Below are experts of layer 4 (counted from 0) of a mixture-of-experts language model. Rows are named router (the router's row for the expert), up (a neuron's input weights, with its number), down (a neuron's output weights, with its number) and show model dimensions 0-223. Each number is 500 + 25 x the weight over its row's rms, rounded and kept within 0 to 999. Numbers have three digits each.
Before each expert's rows: a language model's description of what the expert responds to. This comes from a sample of Wikipedia text that the model never trained on.

# expert 33
It responds to: Colons, dashes and heading equals signs in infobox and list fields, such as Circulation:, Source:, === headings, and coordinate digits.
router:474487467476492493515503513478519489509467496510482465524493532539489518484514504521491453534522479472467452493494509490493466490537535477483536465503576543490518510507534477555472455496464483518514515501466505514513469520511453489474515512498519521496503473502492514567502495459512495533540534473479482501527489469525547515510434500480534456552536515468488503539502498487497466527488524515529536527524468485504501527515474512451504521476468484441545475526496478518499476516495471495546482526487492482491481537519503537504489491466477543481481549513514474503477497490511479490534506511503536530508465505519514520532498483517508521512473493512458520478503513517497508497450
up1:471453488490526519479473489496510488510494550517464484495475531438483506484453521452501484491507513530504536467484512541498488488502475488522496483473530483516528476467523467534485527497489474485552514478542493482482473495515465468541488497534528519519526508497511504491474532494524488540485526513462467523505506454475520559451456471446483484508529474471475502504516484511497488527537524502483517492504520514501485480522515502515506502521476490518504479490524550461504472488480479477511510522490487495483437559503533503503467539485515471499492530490507475544528524496530487510494480496483507532565468557475456533530464521498488537517523491487481494471507499520543551508481
down1:543503479463492508492496497485555473460498439487507499513511469493503536513431522499499515481505512504517522525516507467514507497507472450520480416529519487489511492486494503504480522495504507523416494490549499497523483477491517475556509529526505494488496481504517491499488490460527475505511513536478475501453540532542470524461505492498516518501509497497479494467503514485506485492533503459492502529521493447487500495532471557532538486476487472523508541533504526502541508518509497533492492503469502472496463484546496495460456511495513478499536545483523496496527531531494431497516496518499496540498469495521488452509438474510478530530530523482499499523467530487518514518485
up2:472482516508510518466549498474561511504490522524465478543472498510449475507546472478518518483470498477499497465493482488502426457499491484471517500460506495527461532487448499510487458507523526501491486473506514526467491493519472443471544536495517531492469468503523516546498537506476519477484565492535550480543496484470516487538480484482556501480493471524516508486492503474453524536463520543519510514482532521477534524468458493508530514482518491487514502508478490526519468517506479464528507454515463509472493484492466496449507525513514512496483506514492470483510522498510497505530501505500504494504486532518516468515511531504524477513509511495484508528542507567452520506519
down2:510470490506520515546486501494499521457469467500519497478469528524491500508532512557494517490477551516501493506462526468481546521488501479431509512501557540516498503460437489488506461531432486503481502472497488477511487520515468539496519512484454494470461499540545522534516504500473508466498550500502508533521494505506495518499511471481556516511511483493476503531496495486482521471471479472495500556512470499507497473501459538474519510524492472484511478525504488467505510540508450526506496479492485553425493479498506491503500571541534529487542529496502471488517527485507498495492513518521492482511501524491446485503525508477518532490488444508469493481479499498494527522488
up3:482525467495480476512521514497552488507477463505502535485521502551485491534474482472524503504470503501473504454480459477466485489519512525509510477459476494490520517471476494512452444519488441488535450486524483508545459561497579469469491492477544503484521480512487501517491500511502507496526535483515475508519487485517507490515452464468511505489514489476501499471499513516481499474511515493488429521514501521464485492532566497512547583489502517480540500507548515511530492495506503510532487505458528508472488507530490485503507482519504560477538513518462514522506485468493532536479544514523487474490463476520498483517482520511533549509485517496499506498485496493519468500508
down3:507487505495516528521475512534513476449447498527470548476517532503505484549478510489494520518557485520524511500498493488508480527509491518510460496490510481439502529450492515498504477564521522563476535507446532540486510520485506504519461501489493534511478485520526511504507523486506530546508475447495502443451487471480531486539490474529538479519452501487501504503477537516501511485519550516517466539532475491516538522514495484516469499533468489485520491446487514503473458483481498495559482490468547497482495515459496492496491538480552492516475518482459495510488531513494486485457498505505544494470471466514480520502499494511457480499509484470478522497481482536482492505502
up4:474503480475513453507491494517512524489476482517471467486489495561462488489465494526543515468501523485486450458471479469513467490489500458490527471482491535480517535526500481541512469561523455512496533485472530556498481480471514540485547475458515491476517516462512493533492525486508528483543533480476472524482477535519503521495465502478476504518508520450481492502507475520477492538471499463499502477532475487497494498536512502514498484470471553477493531531499518475530515520471511516476536477464505490479537537470506495498461493498510546510531498542504476491500475551505474514494465454518540522536517523510490516461526524513476548544518471500522519517520472504499507486487
down4:467493554486514486524523489461523496492476498508515469481524482506485500436532543531545472495499490519495508514525523517532478513471473493507468503461526552548514524479490461515517531479494510504458468474537502535478444534464481484522486498481511503529477504459483486512551547468489483549494525469524515462503515506533535504457526507550500506533507531483466520486511508517478515492509482504488506516507524554527472508480497514489522502514463468487494512515461491483539485476490520500469483472501562502520525513490472434511487527501501514467510489477468548509490436460488497502483516484508500491470518498485509527493509497466521522468474486473505513508525479513441483548522
up5:524560471485497479508520500501493480544538521509530494471492508483543518534530536533492508481510529449497491437506495496476505515506507513487544481521491504415475475507524481515502484524475516523497477505526499505475477530500495520533487501479529520478495465527510536492533525457499536539497483467495466521507519492545501512542502463513520472517493500524499527499464519491499470458499412477494504477515512482509524513520495508480512490510471517500496515455508514524577503523547478487502472550461451487484484488456491514481467500454520538503513467472498487468474460502518502490534479506493507512520486479487461542511518518481508536513548526487479502495493510457495483528469
down5:554525503490477493516494517524505487513476494504493500466488503495484497486552485515544489493482535446499479513495461499517497507486455516445491508526462492502440450498516513485519479526526539484505506495533488458500512523465497439519505480476501486503530502508512525514498496554498520535501466488457507529483526534486519462506525463482470473508489509510511506553485522520545485481491464505466503488506487502561513506542442515492489451569485481494557449507510446512501476484516552524443501521521518483537525496505477499516551482525476507518494478505469482487501507494475488489537465517473507538509519511510492492503522516515492519489501485494527549470510473515530476515459
up6:476464494503519482460500511478524486497510497512513442500495481497454529525508503465548487504483514445467446492478477489465495486500513500489516490481494509468474498468527448497509508491487510492507492516498497511537503510514464523479467534500506513478523486560471515515512560532515491497474545531500478464504509469484491474518520497526517469571505504494512547486504520491532431482522528510505555545531480469521440501527509522535509527480499504492508502505505476503532543541480485463561460498492496486495487512482514538486500546495517475479503490514478461507529469525500485464480548533543519515496504533522506498487516472562503512503478491485484474502493494532460472457501
down6:475494526478496476508511510497509525466486493502509487474519539474513529470507506490456477530495545524532475509516502510448454468465474539481490519467487498503480515471521436492509484537536528532509511507475450501534509517542520504515512517505504532470514496537507509502492516551491503540491486481468441476518476514517492462559497525494480486407515524481503517549524529477488502519518475452472494512505528466510476489504549496516496488498500490519512518491500481497491491524492504520474513532500511482533494453468484517512538458469526525512495476504501499501513455495538491487505526490452487560506464508443493459522529502527542523513487494519505483477467522508526487536456
up7:492499496458508501489482482495491500504478493497526533503518507502546532541444513495505513475492479457526474466500514477531508455548474475515508458511528510491485505521511484516451499438516478529463497497447496527513497511510473492490524520529518484533479490525472499495503573502485494519499532489473480526461443501518536458524462494471496489485496509517525507514464520514505464476500484525533498512504527518508501489494490543512521516495520525512531551509474525535467492513512512475532492471494510493528454588487491528548456487493484515491511454500462524515509466479463521418547498540514499507514498477489485494542502463501531496522536483494503484507493524515460499482509
down7:527516509493462456526524509500497490505513528505489484527527501417541501498484514505480488487502515467487475479516523505510505519537545501525473527498495519476520512503500536501450491485492518482472486425497506479515498473489495473521520491482532497486519465481504497505524541518495527532508475538516492493495486510522497509487497515548505446512506505514474442535509471504478493483499534479526504470480513563509536492483447513509542495543522465510436503506477485519465479494516502498470507545511513486517479539512524555504475503510503455527506448494486519523537505572457520466485484487468518482483496429504495523487505493480517541509489511481518465455546460504487498494517
up8:489500459510482504547511490514514466507510501503501462485495520488488490504461460510505484520504495543522514520502509497485439475509503508510527544497480547503498508508486466528482534533475450520450525507498515532487515486520501503526550512492523471491484483482465469528484503485506489491502459502465484513478511528435508512482536484508545461481486502512474539525548496492532500454517504524534434531518477523513518568531455496497519491462517518518488510490529525506500451453544506459487478526494493509455488504479483520514509477495507531502485526497505504516496526460481502523492485504510511503525465467526528423471553497501501541516501531489433543481480505497468485520500
down8:436492480508516502493557494462503482487514528483449517505511509521525538461480452515513495507484474488519518527504518498485490505555522494489549517482507468544468510437494514479513482514475495539503485512518498523478495510507543492507514505483501542495466466437507507539490510571495496538518540506470522493497557480497503482471535502455514524510481480521464521465489482484521479486530483476490463516544556521514503488491497511457550495525476458499490497502493530505496476503523491472471511513515490502486526512503499489507494496530520526489492477509507428523533480514535521535469479464529509473494488469518460468454480481504495486536527538451492498511509494520534498491451
up9:511539499514501535464531486519477466499493487511491453507460520539472466443516507510499497542504480494507510524506454480514480495519521455508506450472492505558540481525521530529572500499484512522483490480511470507547515493488459508491478455511548469514511502475468506527521532519493479525482496515489535507515496491528515481480466561527455496488508496493506472489491501500501423476441493532513509478467495478480533539510532460516466509490526474494500484470510499526501535481459522510455534485447494517511494538513480495499491487479477481509478544475508504506508466511490493460535508483505488537530477528563513509550521520485505504500504480506491529486531508532508464498492
down9:495535501470487506458500500479486481440535515504505500510472484489512509506530474490514455486501494530549454476485502485481491472502494506472532503522509572509514565529502494495506523492460537510494486477499527500517526504544452493496507495501537553547517455480449513516529477603476513512520505501480523486489533524476559539489519528504485461509510479502509474535497518505502471490500531450526528455497498488526501504500521504492497518512482454510494472499545471467523478465518453488519513502517485501516507520514492500466455486513468510447443510458520500519510494516514523458512505501499487520511515496536505473524493497513496505523480466508529470480519487465501509463468
up10:510468433509511530491504529475530511526504472504515477482482515543479521493439476508517489492465528474491463457491468470510483465515484524503498471466485524502539510495515498537478470466533501489519500487510515486549504486519489487496550490530526528517468509512499498524502482485492531474488492501516507505502466511536543498486470498552450502509493577501489504481489467514488486484514448509520500483475496461513548537489466511486488478477544499498469496512500493488533487483492488515504504558493519503513508539505421524487528481493513560478498487509536518539491496463502528505484468543479570482564481533511457508473519511522467518490505498503475516523458475495489517525496
down10:477506534495544493513482528469472523492505509516542490516471481509480487518468483496465482488507538500514451553508474467513501526488520459470504493520475523502507526507566507471478515494509488543524517528509488512508534507474476470505527487490496530493526490496478506522532521552443495525485476513518484517514472462496496487475509550534491489516510473495487471523527514510454519464509434515534441462516499475513513493527484517504503454470432535495523551467512513509495536525459489510502514479517493477460479517546542510494518485500482478498441491474519554495500520523487473531497515532514474508535476524488510472498526496482527486456500545471482534476486481501485525455490
up11:481484462474539527484484555488513463553483509518517470506516493498451497487465455459489512515462545523504512413523436506510502486499551505490500475463494511480520520498546514534467503498479484526510493503519486520560453534517512501494484527521482476505473487493549514511544460496487482540524494481505530524521538491489463461467479485544489509522540496499530539494491498507495466485512522505501549483510447502505520537512501513458519568504521493497524488499496508526500525497482481510476490480501483487517493507503528482543501536527477500466527515516476462509509503530520509470518504463458505509497474504490448471478486480487512509499499465485517498460513531496486532450487
down11:485524468488495518519513532479523532472525493480505457478503500504441525516453475465507490513499478476483485476509498501505522484498523532481454504499464493511529524498547527497467518484532558465481509505534516486550477497446492505535513498548513523517501496477478557476463491499457485502523502502529526495476501510503513435490545451517494572483525507487502469498469509485531516475481525547500491493487486463514524511469523575472499484485518508476500490486471505506517497481474515481491539494475505468489498523457486544477505520492487472497521462496527542485486520480505491498545508503472471452482528551544497495518462548488545503482503491516490517466525485475515525523524
up12:503472492477532506508542553546491515517521504494480466464504506482487519530482507501439496532513503451486515496493477474503458489506516557522504498482487533521507500496518484497476470475480484480531466523484536468540500561523489483500500533464495541555468528492473505519509515526490477500488494474509506534570498491431539532497478498507451533510492485560506494516484531502469493496450519492500486520492502544527505514513493490488507471521511536472512488503507510528484462524495475486461522525540455494534495475471480461508476493495474501444474499546555509508472525513476529471501453524486526512483487473459494508523479480520504510496491515556517477475496499494493496541483
down12:511520544493524503498494496535467499451510504475483443534512500443523500543502511492505531469464518538493491512456521510455484510502497544540480482481478461462509539465512531487514500512498505498487502524500497483522480523506502484473511485492534507544532524483473488470541478541537479495484502445491499433493505464509525500490514526516504532498437511455517511538506426500457515488463522486497526511522459512447467515475513532512505499492507539517532505544485515492518543519508477504476503533508518505517529470510494513498487499492498536482467509463541517506504510489520533471454504481526504479462469460518495512471517496537506525491558481516494531489509496482447481484515
up13:503510533489496514504514500486495511510471490485516498499464488501512500514546440496509509516513481512480505526513491492492517488521513508512502423522494476534524443474499515475530520507497503487467471501516517496474467503534452484477484499499493511478524461485474503528490521475439514521488497502495521525558515490510492474485456489476505499505555495496532499496503463527479532519521542507532514527466516471493481503511521507529471471475563534453523514572446529510491461481485513439524469507535492525560516483488461463513529494521523501511506518481497497523493511479514507459479492479482451509534496531546506483562538472495484485510541511515459522475525469472482527514474
down13:487562511510438545494488508510510506523459526489523524504485539497508527534483495469492468493469504483513468487462518496466517482474500486447456540496480509433498530526494496540484518524517528494538517485522506484473481555503489528471535509499528494470496455518512458533552539429530517469453511503507500457495516551524468469505471508509486516511470522471477537517547534500539507463509522497460499514500519487489492481523537493512513471551516444479489468475464505513473506478504526466515508480480516486490489505495497499515474442483517541482510519518541474500465468500514519504527474482515510522503506526484505505512483495523485471491525501490496543474509515523483509478509
up14:456444451506542514491492488465537493531494493490514488520505498493512494498483512525556480503468495528481498476501496510483452479587480467527488443493466492478493470561505473501481518497463491493514509507488500527487477486504434509496513471502514530566526468488533483515510529490499489525520487478503487542515473476538524482512499502530503463506481499504528532492522534509483531495511517484520468491527477472515520521480542435489489481502512511521495462523519503469477476488514485513476510498499502513501467522489516521500507503429448501485513528491555510500545471505495503520442507528497536489510472548489501484500499498509502537489512490528544502513499489461575465495500
down14:440502490545499441493505534516488508500496530454552464499501460447511497535485496502492557491480482499543499511508501476463498527538528528510450464500450500481497493508503453493490484484494528527491481477521516510547501490454544507514498507493532488533503526516508498499501469511453468499490508467502485484484471485520526533463516495533512467508508481525498527468514480509509522494526485538490502501475472431493489490523523508450506464438488492516471487529466518504520526507504535506490503517525526527549463490505494523524480507481497519533501544506497520552495466471521471526511513478548549515448505524526505496505525518497512477443497500514489522499520515440492474494482
up15:521553498511505460501483471449542510547517469493512484510535504510501494510480491512512485523500479490492491485484479502499494493564576499516541504464506482475492453497518500512520450492504507495501547469493523439498511494484505474490493465466486502533500506484507538513505491441501478515506481430510489460524483508486548491505514494508512487502579511508496509502539512510486487526550516495476507499525476464501511494506474532445481488509505488424515482532515541486506463515504464503501508482502510510521513523491504486518530477472429517475516479519502453535492488529539510498513479480506513489487526502459510470477531461494532497511491539525546532500510458503496550523478
down15:555530503463481474507514507499515520498547506530490510512556513499528510505514471533473504506511475526481517477475495501535517489499488456503504495502488529462518476531486498506525493465492463520511506503455485496509546539520527430496478481493490482495520533446464523517523469509442477475515499512470520481522506544479499487499496484527500525471503522508478505525512529510517500561474492477491475500506462479494499482535500508493530469476528543505511468446543467491487482543481519530462512475488470495463447451523510464474567482527502459492518486497483487522497503511476520520480496513509522517492554515495486482544462442482517524518515535488536524476510454517510525471501
up16:539487496429497499527556477473521525505470455489477484505512465477511515510489478490518452509511519472477474460538487509474475500569539484539523528516508487480477458489545526499500505534492490474525487490468520518520492462511501474481480556507505530489548505471518535496483483496477516493530520483543493482555532514515517505500441522486524498500500489486480497485506483488518526476460515501523512481488518513459440484525501488506475497459498488497538509515534474497557477489490492494512488495507497515492471473501558508520530468491509538525510542546529491512511492488479493492537502505489525482499480523428550479494491515509485536459522524502452511460518462519527490470508
down16:521541500534483480545496500482471476500501491548522500518492457485481501518523495500518444483486526480529479464504507514488530552493496484516493482494507493500501493463450483512470506510481500472495516500523464486487500458462509515447486542497471537524533482511466477515506489515514458479501496518513487501478496496489482522523528513470501509473521525498485514482527495486516495469465521562466497532433495527541530492504505487529547491494446515532512471501484548501491504531501511499461508504488509493492478506482530495475493459464464507482493524451526481488483531481520473559491464516524520532531508550468540548512502517501549518504481514510487520520473532403530494491527
up17:485492455513500507550505525529516498479492502532505487451490508518498477510497476497466494471469508497469512493503507514548480487533466500510453509514496514518475478510551499508514525503489517495500501466492457512484476516488492509522491533532510475460511485452468480499480485488507520505547448508491496487496479496476523495501493490540463507497550488519476514495499513472494479532509497532491489492578495456501484474554488555469512508478495481458524510492477475493502541544523518499536543482466457509519561507475469576497508539486463534488516529524523515546482488499481479446537497478513534508470473495506489561524491510505480484509492529504476542533529449490515502456488
down17:454514535477511492545508550484471466497483530499518460532489509494491543512468493527538520519489507485480489521522521508495493506511501479534498532491477478523504447483494497459503461483500531516498518472502490506502518570531505433469449499541511504511497461502502506428514516543491491564533494488509453437521503482517464477494496492497489491546493514496499518493537510486507505512473548507513540515440489452514496476493489546505501523517493507475491524517522471481470485477516485449510479483464466528505512519494476538486456500516508485501470504485525482506478486488506498513494499495507519518527542469511524454490507509487492536487500548521501550517516550474500440489520
up18:514461485480532541467517499440496518510495478516504501508481503516532510481497534494533505498525470480450498470487500458495504504469556569516528480526506472431486494462529504532509497505502495502490498505499492475512470515454507470506512483499460528472555509528477488468534538471508568540494509507490482552513496515520476531481480470480495501501536486518436524508537496461476507506493499537513498489513479513514504493475510527510536495422512485466492510498500503494459467459493481559551511507485536478498508520511521479475473484540533559488478496537525498480501507514493504521488508491533476512500497516479490485525498493536460522516495527533493478463515466489524479475472
down18:467511465507528525508528516524504482496496512503498480469535473493484502517496498463519509544495520472485537501500450447480459534476484537504554527454512531520504468431511541496503466476545469527514492516478516493553494489477464467479501506480468503510513477522532487478564546477547536523494501517477513505515473511508487488512490455492486474497550503427468497478469485441495528545480486541504461471486523502503475470532508474499493509502529489485518494506501544512524466541513526521507500496555518531483512539507514506473514505508500506515461481470480499499473488466475504510511503468487512506532504492511506495477512463540529491496508495488507539539505492480458540468475
up19:515489509529493460509488514494490518523511485488492503545510496451514527461503510474525516527483529506461509492494485487499486492497524528497478517495541487536506559462557510529477518499473513516543494479527500490427526535457483464498453486529500500477488486497433525518522477474509524534509507497474516483552502457548448533471480475485510487495483498538498492511471555457499442507478487533516516520517494525509512465507507474527504509477504508512520491505486528544473458555490518507490520525487488462500447500497455526497522492496521495482488497478508492518468539510482477477527472520485483531484509548465507504538511550526473509494480460494459528520533483517525520508466
down19:535500527506512505550534496504496522470555519493510513538502505494502510513518509528471463495511483480503507509483508444525501493489485464535548502525515459512487498474508482474529502481501466480492474556485514503485513491479527499506531515499544480476508545495470532454496462443515469460475517469452487513519492463528460476491529533499520485466517482492519511532485485473518511490502557477509501510521520548460506478481535481474530470508488489492497539473483519492491519511457501516515507463485511544529474507527525510550523520448485468488470482485512527482523490506494505489481502477529483497500506545470481493565524499557534491467513455462509489511466520535455522454466
up20:501544527499465470475507516458502503543509479489485496501469501514531502473502487526484459499500493444511524485531508494499519484515453523481496492513506485532454536474514562533532437532499471540528470523468533532436502463525475484471502546520543523505482502472491521479478444479496488533559530532522511487513518512511527465453423520520473503506487469508537484495527489515465484500492499487516507527489499491509539451458493518494522533517533503504518514509481498467502526484537512490540467529509462485491487535504507508531505506517490522469519525501520493497508451500493481515511479534479502523498455516512527510506469440513471516495485479497499512519524519524490467473482
down20:511536482466509530502516464500528493472461519494550477489483471512506453503506486509540520582520470523525503499507503509520514488452508523506541488500503508554486509469463498523473558494524497505510474519486538499462547471470461500497467478484541469501510514484464501524467530472493473480532511470521501485470487497488498511520488503497526530515478480518540522494491514484464527529514473514501486488454517494527519512464526488458458494498523510523509512481495493492510505517477425471484520500529466507498512539494528494472450576455522500453540517484517488517491477512483480487438466483478509521503486477540515521519491498499510549495492477486481501514546484494531520537497
up21:504506476546506496531498517499507482499513476487536505458497495532495497482488497503544497483501566448440462523519522532489496487494532498488536473532515505494548524516523499518504451488452503500470462480486442495520458505464525471479493534504473500534482569509462519492501511489521535516491494542514513531484507452555514496437490512500514528521519499529473515475494436496519490489455478517528500519518486514497479527520499484517497498532471529496539468521513488523504537484463526475499507537477485517507504520445515523451479508469500472539495516522524461468522463479507504488519492511506495478487474501499534518464489493501491508461551497551524492482474504483502486466466
down21:485511446470493519486508448499534481497507464517463493487514515443484500490530511467520507512529526544499513491523490483526512531509479486493500481472468524422487528507550525506502522512518499516430498493481512512498517518468499517450518488469468473502535461487493531495441443554490541501503507550525499539510500517537516481480503453515488476507483520504494532519476455546501531463512502481482500505472466570507498509494506493487538522537489516527479472489518464483481525533499485525526524484492484524520494492485522467510482522497503476542506523495482499483519466459529520529526519465498493554487452513489495508483504537489473484462486513511485491516536523470525524487512
up22:534515498537461538546504491502498496510448469464484509518463462519468486508518520522434459499514501517529469471456513482486501519540552459511471498510520471470533518484511556549475490521502480478522510514494543446529474510512508527480487529484497526515464563517520518504531500502502498524507500499522516499483501463480520514518495490481489469472523553492522498535479542499500510523486498484494462487507489507512508523508436517489520533546519476480519499438521531526520504499473524501512485545530515512491520487473506485483539520505444482516527469474509522505460513483492483496505454478459512493511505508504468498508452456481517482451473510480489447489493502480533495491523
down22:492485525519488520512495519559522509531501492529517559508515532529505491523492494516501472492488480527470540482460482516466464465492535504466533499497511513501482523513484486478497488477475515512511456461516504523523523534491557544495487479474517519506486508471487495533508498539456463494518500449543527466451468488497466486507458486538512501480528513467554498525473453481506573494500474486514497478490481473515509520467475521523536510537498558524552523471493489521497541496492503470482495508532467455476489503476499495491481497557515520491532523484499488494464532462481485484516477501481529503515465512494456515474535463544494475479482496498497456469529488488506536524498
up23:498480493547505536432492465525540473490500514488530429495496490477504531494498470484488491477524498541491494530492528534460493472488510496506511497516472492448492501537506493536524506564468468515481525512525500522546485524526519478486475489500468560489524487531480507517503495484540511502524519509493483561536488483480508491504469481501547503537462489528506473539468522471489505501497505507512511491511489494515485499488509497488531489482504497517519504523519495509503466515487509469543458482460480472520530509529494482431523475489469551490468529550491521509457491498520494479539539484466519507530442505482519525485455568474473525527465480490530498476474477488493510517497
down23:548519476460457509492495474534497484519490432479475476481491465517527483500533451456508488506526502495499538522503485491510503469499511516487473535484485498498484493511456550539461528523464480492473472523488457515542474513539474507521500498529538527489516511522542492543505507567509486495462470484494506491537504524496530490496509469497483523514532538481538465523468550517501487527507524493515512482515495499509476496486554494511525473502541544521500483498541508469468480500496522489552514535473466470519484443500474475489471485511502500495474510529499488483488521466529486519541476483491469474496492512443533445502485497521494515527495558488526469503473529505491499528467
up24:510466494523491490525516512469537499517474463486528508476471548502524468500484478543503481507520480470463460531520475489506517486511503473541501489529519541526497540510530510507552517483441479467504488570522513494478516510480495513501512461505514538464473513535502479480529536488488488474506449446440515527491514503502542522506514522458454447547537489496504516542506567524508456515527531517509533538529499521454546503517512502485513503484525519464466500519515490481477455480504531493465489488520497512493510521511460488486504511513521472504485479520508509466490505495496472476498518521493515508467481475508471501450515471529512491468512488469488447516499481528495494492538
down24:526480509509463519472494493476477492523476544517465443477543555447531478553433491511504473527544510499482512507473514521511464500491496502513515507496492501520541488503475489452495496461516531511527473526549427510483534464476502498482499483505532498492541494500481507470459508511505491470483485515505518543494521493502469531471537522485485483509509486506513506493501469493531502506545536533449507552497490490520533541485496458502505534476525489565487515508494509508545540497488483480443516495505497478489474509552461505528509481514476492491502515495492518479493493522503493500527485495514547513515490482447501506482472464509553494484459492507505472511540497531476521466459
up25:508506457475503506485496524470445466514496527519491456483495508531483483493491492460494471464534519536514514504513495524495496460490482479510493491528522520520497485506554483521494462522536526510495505498526495525523478570486494448486533503517526489511471465466512509477447550469544488445507504515523476505530506455528529537506472469512537478485533478524460498518497526478491452492478520498515503472508522537494482502512507518531486461540516493488521532479542464503526505565475494509521489482521487493443470508492504533527494517473499543521517501524548497483439484520484531491475484530531497498491504477484427460517461535518522506501505481496515453480516515489501496503498
down25:482543449503451517512512507483502495483546500516532480433472528510540473503485483505507481490506530476498501472531489496490479467504476518500498514471494495509513514476536517472500511472519527508453544506507479507535508538514500484522497521519510462532520469456490486512487529551523515510513512481486516488521513493583526458490529496469473517500534450554486495495466466468505467516438509500478524454457532498497468507506505554477496491510491488496527509499504502505482505525473486447482447545527519488499516474470518485551480491495478475486524457488500552516542472532526500507504496492477500460544468497527523495505471509505516541508507488500498568509523480474488506506481
up26:537498507485513545481484480507533485515501522487511529520480483507449510479511496528519524482474443513471467513477494523478468454514523482498483485525537542474528479497513486509508449503498494519523516511461519521510487499520498495488509481536557511505491459465515514538519511465486480522525464494503527537534499474485486502502480492491565484515500518529507481528527503498480515472492505489548484518458482496497489468500467492505533509474454476494493475491502504456523498481521530527490441465458490535451483515458482505554458542485534503487469508547464508478507504492528525488487462510507511492504524537549545455485495466508470512501514520501477488525586546490500497477497
down26:499460521490494551507497555518502496452482469493472507513532470545458563532528522502523469487502451541527499520488476503478491520526535496455513458497537534542495486499508552464473500520444505510486503508515483515482515501490495500485490474497488526499464468483523492515506497493506521424476513491500490505546504497519493531511499485527524507480459513474535478464477472544522471519506484523476448496499510483465490526504497531527490487512512479567537509494526503492496466477521525550494513501475511572536497493500473490498533499501500496499478544497480496496491487463477470551468507495490520474527480479470475440487524480503512510512529478490483501543450523507500523508478
up27:502492438506492521511509550473477533486513497499488498507486514481494506487463495528523514490540525530495498493544510457524468518544473467519504453526523490520499483500494460471522476473490481528540542511517476533442464504537487541529518519502494505505540518507459504506518511456510486540534544510505524514541495477536491462459461516501494479479524506479511471533546496512506479483532475497475495447496500469468523510524535497493466525485488521496492470486476507490482484493521525485537499507483497497461466551509492495512537500498482514488507537507503462532484478469471496532575524464522557482526471518497440489502469451495506483508507492484470479520544480465504532495489
down27:511517493475534483516564502439463476512527503491470543505501473461437520498488546533505511495484540476563515478491524459508497532491494488506504498508477505507514466471474512503498526486503495468510484462478533472545498497525494536497477463488511482508560512500505504506514523467505496530527516524542499465489492511503501472477505474526521467504486516517465516521530463490478538469521523487520484535464523521482481527532469495470470496515454523521468530515478499494462541487491506495542474486476493515455506509534495514521513453501522510470483525509488476469453519531511515499516536494464502463516505437526496502481512441500524483533467576481519524478521502510506499502477
up28:488524485512530503473554535441534509526443440509493488508492515541482539507496550494470489525528494479479455565474505481474486527533518500490505507516513528492504515535542533518493516536491510503515480448519540512534521445518468514498473553502472491496467496543495520529494532498503540500475528517475499510497509442504481506525465474465466499557482489486468504486492506532479507476498492513484528521486493439515537547500517505502468470455499502544493468547490470494537473480484486474493455479523509500503463499489495514522503517508495515524460510517514458495514515490504499496509502491484519470507470508480458510503482495498470450502481519517528504497509479542447524499495
down28:481507505521500490480478492500436477508487527491552504487476515510488529521495529515497491492472452516478456531509474509522510544470528472504511520483528496536517508528512500482491479487481541504542486540507486524476491503515492531493526527528537520495516485525427520448511536494539503454489491466503512518440508509498527513481474518448498479540520554489507471505524555441521523525463454487473509470496503505538526502512527472474503505484482524504489495495500470506503544520500506488454518480517453506480552486495500511543458508534534500480497516467521495504492461523510481484484471512509492497498489491485508505486470462464509519539502523503523480439426494484519517501539
up29:521501500503540489502520499528480529468496521476476471518516491528516489472496492489511491528498456492495511554471519509491501473465521473512550504513561527492496497510509495523501498497520509468511477491481505479442477466490510487501524510499510537498492532489488496552492484443518510515489475493473510505523509511518504489473482486478523475514489533524521486498514493493477534570524473481474502496468484526525491579519465508476518497516515506464490547465450481469496493488506502487471462489536472504524456506501512529522517501534522580512487483538491468518475524459517467470550476498436471479489480456509443509530451493484498563500484528505540519528499506514522492527502
down29:513521510467500521517516512559491455541496523521481532461514508519515451517460501464509519512488508480502509483491529492484502502516466491492481523473487498495532533523458506531505502537533455522494486501489466473505460501503493472441525460503482522501511535513486508501512480455533481506525467501526471473495492471486527486546518476538492461524480457484492490460541499492505508560511512553517490491472517520469531477519465461527479504493525520478505467526495531536495488508484532524497512505509497504507469504508504440500519499505519418492507449489498468499469500493496489496464520529478534508483496488521521472476527500484509507519529518504491490542525491593534517435511
up30:472489513479487493487543521468476490512529512502512468533469495499500521487467465495485487513508490483502504487507529519453472491494513515493495406506492516509510541501546462522501481498518484504516510457487484513502462553531495460502499509500539512502500493496567528535492516499491525515486550508477485538478495509543485562462498490486517504509542548481526496487511550464492500479509500487473544502506425483471514476491500496502500520495463494480472543493512507503514466511530509510515499504487560545507506502482502507460531500477475475478486522542562479522473474491441504479509524538485508513448487519460509532535469499486478502541483500459514509450506505479493489517464
down30:498481487478484490485550444498526493491531500492515482521491528568461491496508530522495496477502516485476486486536457532516488510491498493532501471481497483445501490500491514520532512519459531493514493503524497534548520511472529538479502529536492540451473513496522508522485557487561554489510497473536539514535437528514455506484481489530485532511443498512518515499514494501517501505502500533518501450446512484472514499506511509514509479496509499477494490553473487475453483500504455486530507508520490481471453492480502456486498510494518475497502484465505497495483532496534539480488571503477497503476466507539515555517517489475462498534447498490481509481482468466472502514517
up31:445491497428482533497478474493529495533483528501513508522479530508458471550518504483499476478569482447476519495478496544551484496492501493529481465503524506510473519515481497523516485520447540494487505467515501512496480501535478501499512509489537499503464469467465519497508521496518490514489526478475482520481508503479503508508468480447487516549476471487522492469475523503511517500451503493501534483509548516491519510477456514487475545503504509442508503475458515504495487497532503467510478529470496533471514539537497503545519531513547543499504518520502463517504497525472518470508477506493545542513461513485480497533559523508500500547521492493489508536474435536472477498503
down31:498505512462539518540486512514497483469474518481464505491517497529454562501506514509497487514522512511521518522517499493480530515478518525513489489553477546548545485525486464473484477501487544497501511482486505496467485497556461513492458506483537489535500493508492497515555486458513517486548530474457533482460493509444501471542456497506474558531482493479500479458497518503477488536467500567486479477476482518463457517523499545510450516514514475559494467519473513483483475493547491496495505497498470495498521503510496471509516527530529497480531488494454497521500493534490512515465490506503494472478491504499515448524513510520451527489482489515498482487525483465534465541483